Experts of a small language model.
Training: a variant of Muon for the experts, 6758 steps.
Below are experts of layer 4 (counted from 0) of a mixture-of-experts language model. Rows are named up (a neuron's input weights, with its number) and show model dimensions 0-159. Each number is 128 + 32 x the weight over its row's rms, rounded and kept within 0 to 255.
Before each expert's rows: "comes after" lists some tokens at least twice as common just before its tokens as in all text; "gets" lists some tokens that make up at least twice as much of what it gets as of all text. This comes from a sample of Wikipedia text that the model never trained on. Tokens count by the router's weight.

# expert 8
comes after: ",", " the", " in", " of", " W", " B"
gets: " W", " F", "et", " S", " I", " E"
up0 [141 100 187  74  96 105 126  97 138 105 108 139 136  45 157 194 164 123  76  93  93 114 101 101 115  94 138  82  58  99 168 101 111  90 160 123 150 135 156  21 126 143 149 128 150 155 148 146 113 123 128 143 137 116 160 187  88 144 138 186 147 131 183  81 121  99 161 142  99  83 129 137 141 161 142  63 148 161 109 112 127  83 106 144 115 139 109  91 184 132 162 154 138 163 104 164 102  97  63 107 214  98 140 133 143 166 119 164 101 129 140 177 150 163  64 144 156 192 113 111 118  93 144 125 122 176 152 134 135 155 148 181 149 131  98 145 175 156 159 114 129 139 132 163 174 149 140  89 110 141 121 119 178 178 146  94 142 159 137 126]
up1 [138 113 121 148 114 137 141 191  86  59 107 173  79 133  98 123 106  75  76 110  81 111 163  85 159 106  66 127 125 108 102 109 145 103 121 189 154  78 167  82  99 167 133 158  94 158 143 138 122 112 147  81 109 120 154  99 142 113 110 130 102 184 113 186 158  81  87 109 103  90 112 127 120  82 155 118 161 141 204 166 142 128 129 104  39 147 129 126 147  90 155 100 165 107 121 171 183 119  96 145 109  90 199 136  93 116 160 147 129 152 125 174 145 120 167 132  99 209  99 103 168 125 106 117 165 132 163  97 123 144 131 146 124 181  98 143  86  68 176 107 114 141 133 134 132  56  94 143 112  87  71 146 109 135 141 135 118  97 120  79]
up2 [ 96 165  82 112 123 187 143 101 158 117 157 108 155 109 111 118 133 151  60 111 101 183 112 108  82 166  74  53 169  94 158 124 139 140 107 121 160  93 159  62  91 103  93 134 145  96 212 122 155 110 148 101 128  54 134  83 151 141 117 143 144 131  93 175 137 189 157 120 122 101 197 164 151 171 135  82 160 107 100  92 105 179  19  98 112 123 179  79 154 136 150 141 129  83 188 142 131 134 113 116 140 104  87 148 114 150 133 119  86 144  87 129 144 117 137 136 117  74  95  89  78 131 180 121 157 117 125  91 113 149 153 114 133 158 188 117 103 111  90 148 155 137 156  96 121 114 121 130 170 167 154 136 136 152  94  88 132 154  94 142]
up3 [128 126 122  83  94 130 134 141 156  94 114 126 102 127  95 136  58 110 151  96 181 131  74 106 133 127 139 117 121 126 146  66 164 147  94 164 146 115 138 113 154 198 109 134 130 133 137 167 159 112 127  93 120 106 153 112 124 143 153  68  73 170 136  80 178  88 138 115 129 129 110 177 198 131 174  75 129 192 150  44 144  71 153 139  99 122 150 139 174 150  82 184  89 165 137 138 176 141  80 164 103 144 131 127 154 144 119 149  97 123  75 137 169 127 105 122  78 117 119 158  49  91 107 167 117 143  78 117 100 156 158 127 130 161 129  97 126 151 157 117  97 173 109 196 151 176 152 149 146 124  65 148 162 187 119 129 169 139 201 154]
up4 [193 117 180 114 215 133 107 135 168 116  94 133 189 188 109 103 105 161 170 109 106 150 112 118 130 120 103 143 157 208 150 128 179 148 119 126 134 134 151 102  96 130 101 116 109 121 125 176 127 132 102 119 135 145 109 140 141 138 156 129 119 125 111 119 146 185 121 152 123 157 126  93 178  96 146 160 123  87 154 160  87 158 122 100 113 167  27 144 109 129 120  73 126 168 157 105 149  98 140 189 105 147 120 132 132 150 129 127 131 167 121 122 140 189 121 152 143 121  97 126  87 101 159 135  98 170 193 107 116 155  97 111 121  88  62 122 142 109 164  44 140 191 143 140 146 118 163 156 125 209 215 138  53 152 130 105 186 104  99 160]
up5 [118  93 115 118  50  98 128  73  33 151 143 150 125 111 130 192 113 114 125 153 145  88  88 145 113 122 157 128 125 125 126 181  94 128 136  90 182 134 161  49 151 164 124  91 112 193 131 112 140 140  97 126 142  45 122 112 131 119 126 102 143  96 149 189 143 117 145  53 160 123 182  80 214 101 117 113  91 191  69 102  91  76 154 162 102 164 142 161 137 202  87 137 110 115 140 145 139 162  95 136 156 126  65 140 120 108 146 142 133 179  80  87  88  77 134 153 128 116 138 130 116 118 132  86 133 118 174  84 138  78 149 111 139 130 140 121 124 160 135 111 121  82 112 118 124 185 120 128 129 135  61 120 106 112  91 146 145 104 129 113]

# expert 2
comes after: ".", "-", " |", " \"", ",", " the"
gets: " D", " H", " M", " P", " B", " K"
up0 [143  79 125  83 140 167  83 167  65 112 135 166  60 117 150 111  70 119 160  85 147 119  64 170 130 108 113 152 133  80 142 189 101 109  78 122  79 150 110 101  98  92 160 151 119 114  99  83 133 109 142  59 113 130 138 108 185  88 128 138 126  92 175 150 125 144 120 125 149 172 110 183  83  97 136 139 190 145 144 175 150 113 161 109 149 133 100 136  77 152 140 142 125 162 101 139  66  88  96 122  75  98 104 185 122 201 103 121 118 162 122 151 144 167 141 134 109 167 122 142  92 163 132  83 109  60  91 121 162 159 148 120 138 168  84  96  79 141 135 112 163 150 122 192 153  86 189 116 101 168 124  88 143 137 170  94 108 123 102 160]
up1 [ 58 134 108 142 134  86 110 116 123 169 166 136  83 131 159 151 114 122 160 161 140 149 176 104 105 107 136  77 178 130 178  85  96  96 125 119 151 166 151 110 162 161 178 103 143 127  59 102  91  76 106 112 103 105 145 204 108 122 153 141  94  92 190 139  95 115 148 146 124 183 107 120 159 165  93 128  74 124 155 109 124 155 155 136 127  52 115 152 144 122 144 126  67  88 123 139 142 113 135 122 150 160 171 110 109 159 114 153 110 132  88  52 178 101 106 136 174 174 176 172 109 124 187 177 157 110 149 122 130 110 132 115 153 174  86 122  85  97 169 148 150 131 169  87 157 113 190 164 151  80 148 106 128 113 151 184 208 135 123  87]
up2 [102  98 125 131 106 161 136 104 102 172 144 147 140  88 128 126 109 184 115  48 140 156 129 165 100 144 112 130 129 151 172 131 113 149 108 173  91 123 144 106 154 128 138 124 155 106 110 114 121  70 131 142  97  90 146 163 118 104  88 204 129 167  48 105 152 112 109 122 186 104  64 141  92 154 153 184 118 137 163  83 155 135  74 115  66  96 192 137 175  87 137 137 156  86 160 101 132 128 156  94 180 124 120 131 136 104 135 138 103  65 145 108 139 124 173 125 119 167 184 162 170  94  57 136 156 160 144 161  82 178 129 110 140 164 163  88 134  63 142 129 135  74 168  98 150 131 105 116  91  98  88 122 118  91  83 129  87 141  55  80]
up3 [121 162 118 128 126 121 100 117 171 169 134 161 142 124  93 149 157 131 168  88 120 128 101 183 114 146 100 120 154 125 117 112 177 116 123 147  86 109 175 148 180 116 113 174 130 114 136 131 133  88 102 138 110 101  75 126 113 150 201 154 130 106 165  76  84 122  97 137  76 103  91 137 157  84 215 120 172 111 117 129  80  75 167 113 111 171 147  47 137 151 109 110 109  73 156  83  94 126 136 109 105  68 105 101 128 124  41 188  99 116 142 172  59 140 119  93 118 142  70 130 141  56 152  97 131 101 117  94 121 129 146 124 100 132 186 134  63 125  70  97 115 191 113 104 131 158  88 110 142 114  95 141  92 163 161 175 137 158 141 143]
up4 [102  98 127 138 127 157 122  96 113 160 153 191 142 121 146 201 150 172 130 140 103 118 205 100  94  98  71 127 170 102  91  78 129 103  71 130 124 123 101  68  84 117  89 129 130 125 165 177 153 126 146 121  79  92 137 124 108 160 155 126 133 102  95  93 135 109 139 147  72 107 127 103 128 123 144 130 162 228 140 112 147 155 127 173 177 139 118 123 121 141 116 115 116 123 129 151 121  97 113 142 127  90 114 194 135 126 161 156 165 113 121 152  54 109 119 141 140  78 116 157 102 111 111 126 161 124 155  66 113  92 106 182 110 144 117 160  57 146 112 102 167 164 101  92 140 168 148 177 164 206 133 138 120 203  88 119  58  53 126  94]
up5 [142 108 130 116 167 122 186  70 105 135  30 146 112 143  87 101 107 131 110 110 154 157 121 102 114 129  63 128 160  64 160  90 123 115 176 131 107  84 198 148  74 147 101  87 149 158 141 150 115  77  73 103 177 106 140 117 166 120 152 140 107  66 155 120  97 126 149  94 130 157 130  86 150 132 150 134 163 128 100 138 180 132 182 120 117  80 211 105  98 111 125 178 129 138 112  86  87 122 207 155 136 117  76 141 205 144  95 118 164 140 130 102 149 140 145 142 108  73 166  86 181 138 137 110  77 116 117 129 147 136 154  85 139 123 139 111 153 151 104 154  68 163 108  91  81 148 134 118  79 129 161  72 127 163 120  98 169 152 122 141]

# expert 7
comes after: "\n", " |\n", ")\n", ".\n\n", ".\n", "\n\n"
gets: "-", " |\n", "\n", " (", ".\n\n", "|"
up0 [145 128  95 149 158 164  75 108 115  73  78 108 158  81 107 115 135  79 148 152 152 167 137 153  93 112  94 122 113 156 138 145 130 235 107  87 128  98 119 120 199 126  99 100 152 115 129 184 165 102 117 167 131  80 175 176 123 115  85 156 122 171 182 211 121 128 160 102 132 170 156 131 113 144 159 161 159 111 137 127 129 134 146 148 111 160 132  99 132 153 118 155  89 138 149 127 144 136 168 169  81  90 134 145 127 171 117  95  61 143  82 118 150 171 149  97 141 175  60 162 114 145 126  94 208 187 161 116 153  98 150 150 103 153 104 132 180 167 200 114 142 109 130 106 108 127 113  69 116 160 128 168 135  95 160 121 181 138 126 172]
up1 [155  80 111 105  76 125 136 136  80  78  67 103 109 153 121 144 136 127 106 155 143 185 114 121 103 141  45  91 185 168 111 135 115 133 100 142 139  77 107 100 149 149 161 180 173 165 173  89 139 139 152 162 143 104  95 108 189 107 137 107 158  91 147 140 150 167 145 135 139 140 124 152 127  72 118 154 134 117 177 167 110 159 139  98 142 145 122 127 156  91 169 139 107 107 142 168 128 150 137  41 139 141 101 143 142 114 134 162 168 173 150 136 166 142 185  94 140 133 124 108 145  98  71 127 117  90 143 165 140 111 155 127 144 173 111 133 113  73 139 170 137 104  49  95 102 147 114 178  72  83 101  66 100 227 121  95  48 112 141 119]
up2 [ 91 104 130 160 127 166 113 140 153 142 190 139 127 140 136 119 126  94 183  79 132 183 117 115 108 196 162 150 114 121 142 145 162  83 194 146 164 139  90 171 109  96 145 120 111 119 172 103 145 157 180 122 123 114 116 120  87 153 144  48 138 116 172 151 130 171 191 146 111 151  73 170 124 139 125 115 105  87 184 114 146 181 149 128 156  92  86 118 152 129 199 117 114 106 219 130 132 110 142 144 139  72 111  78 198 119  94 149  99 103 105  77 140  81  85  91 140 178 126 173 139  87  68 125 174 146 125 122 118  74 159  95 142 122 135 129  88  86 131 166 114 135  98 158 146 114 107  94 169 113 125 170 107 104 150 137 109 176 193 161]
up3 [133 127 153  86 107  97 206 150 175 136  95 148 141 137 139 138  72 131 193  98 161 119  95 124 133 126 153 130 108 148  99 103 121 138 102  90  87 122 137 144 135 187 138 153 112  64 166  94 107 181 157 151 102 105 135 146 110 113 104 130 108 133 125 169 171 128 142 178 125 125 133 176  54 115 151  73  90 178 118 134  54  97 123  98  98 132 105 115 168 130 142 158  83 138 135  93 158 163 138 111  94 108  73 105  63 107  71  89 152 148 134 162 115 105 188 176 201 161  98 124 197 155 147 150 185 107 178  58 105 151 117 133 117 156 113 157 149 123 178 140 205 124 148 128 148 131 113 139  85 160 120 121 131  68  99 130 115 159  80 150]
up4 [ 64 112 107 122 118 230 135 165 142  68  88 113 129 177  84 150 108 118  52 137 125 113 147 193 139 163 131 140  88 109 105 162  85 106 152 131 147 123 125 154 147 122 132  96 146 136 114 151 140 126  51 100 131 146 174 147 135 115 128 117 146 127 109 157 169 143 118 147 110 106  91  82 107  88 154  71 128 144 154 200  88 113 144 118 180 140  75 118 177 161 102 136 118 138  81 144 141 144 126  92 124 161  88 147 136 126 112 134  77 174 137  86  92  86  98  76 167 135 142 107 114 137 114 167 117 119 169  59 109 125 136 165 170 128  98 139 154 186  93 122  68 140 100 103 196 147 128 191 164 115  92  93 148 144 138 208 131 127 107  68]
up5 [155 115  75  96 103 107 136 175 110 105 136  58 172 158 115 107 119  78 101 109  81 140 135  95 147 110 142 123 131 183 179 111  93 118  58  52  99 145 100 149 125 140 171  71 196  96 164 142 138 126 118 147 110  81 114 134 130  90 152 100 140 115  96 144 132 152 178 166  79 108 120 126 154 149 211 118 155 146 122 195  67 177 120 116 171 181 101 130 149 114 142 107 121 152 139 152  39 170 129 174 133 164  77 143 126 154  81 192  98 141 154 149 134  69  86 158 137 129 130 155 191 125 158 126 130 108 146 127 155 110 104 126 137 108 138  99 111  82  95  97 107  89 128 171  99 174 118  99  83 180 156 131 164 107 109 146 163 110 127 146]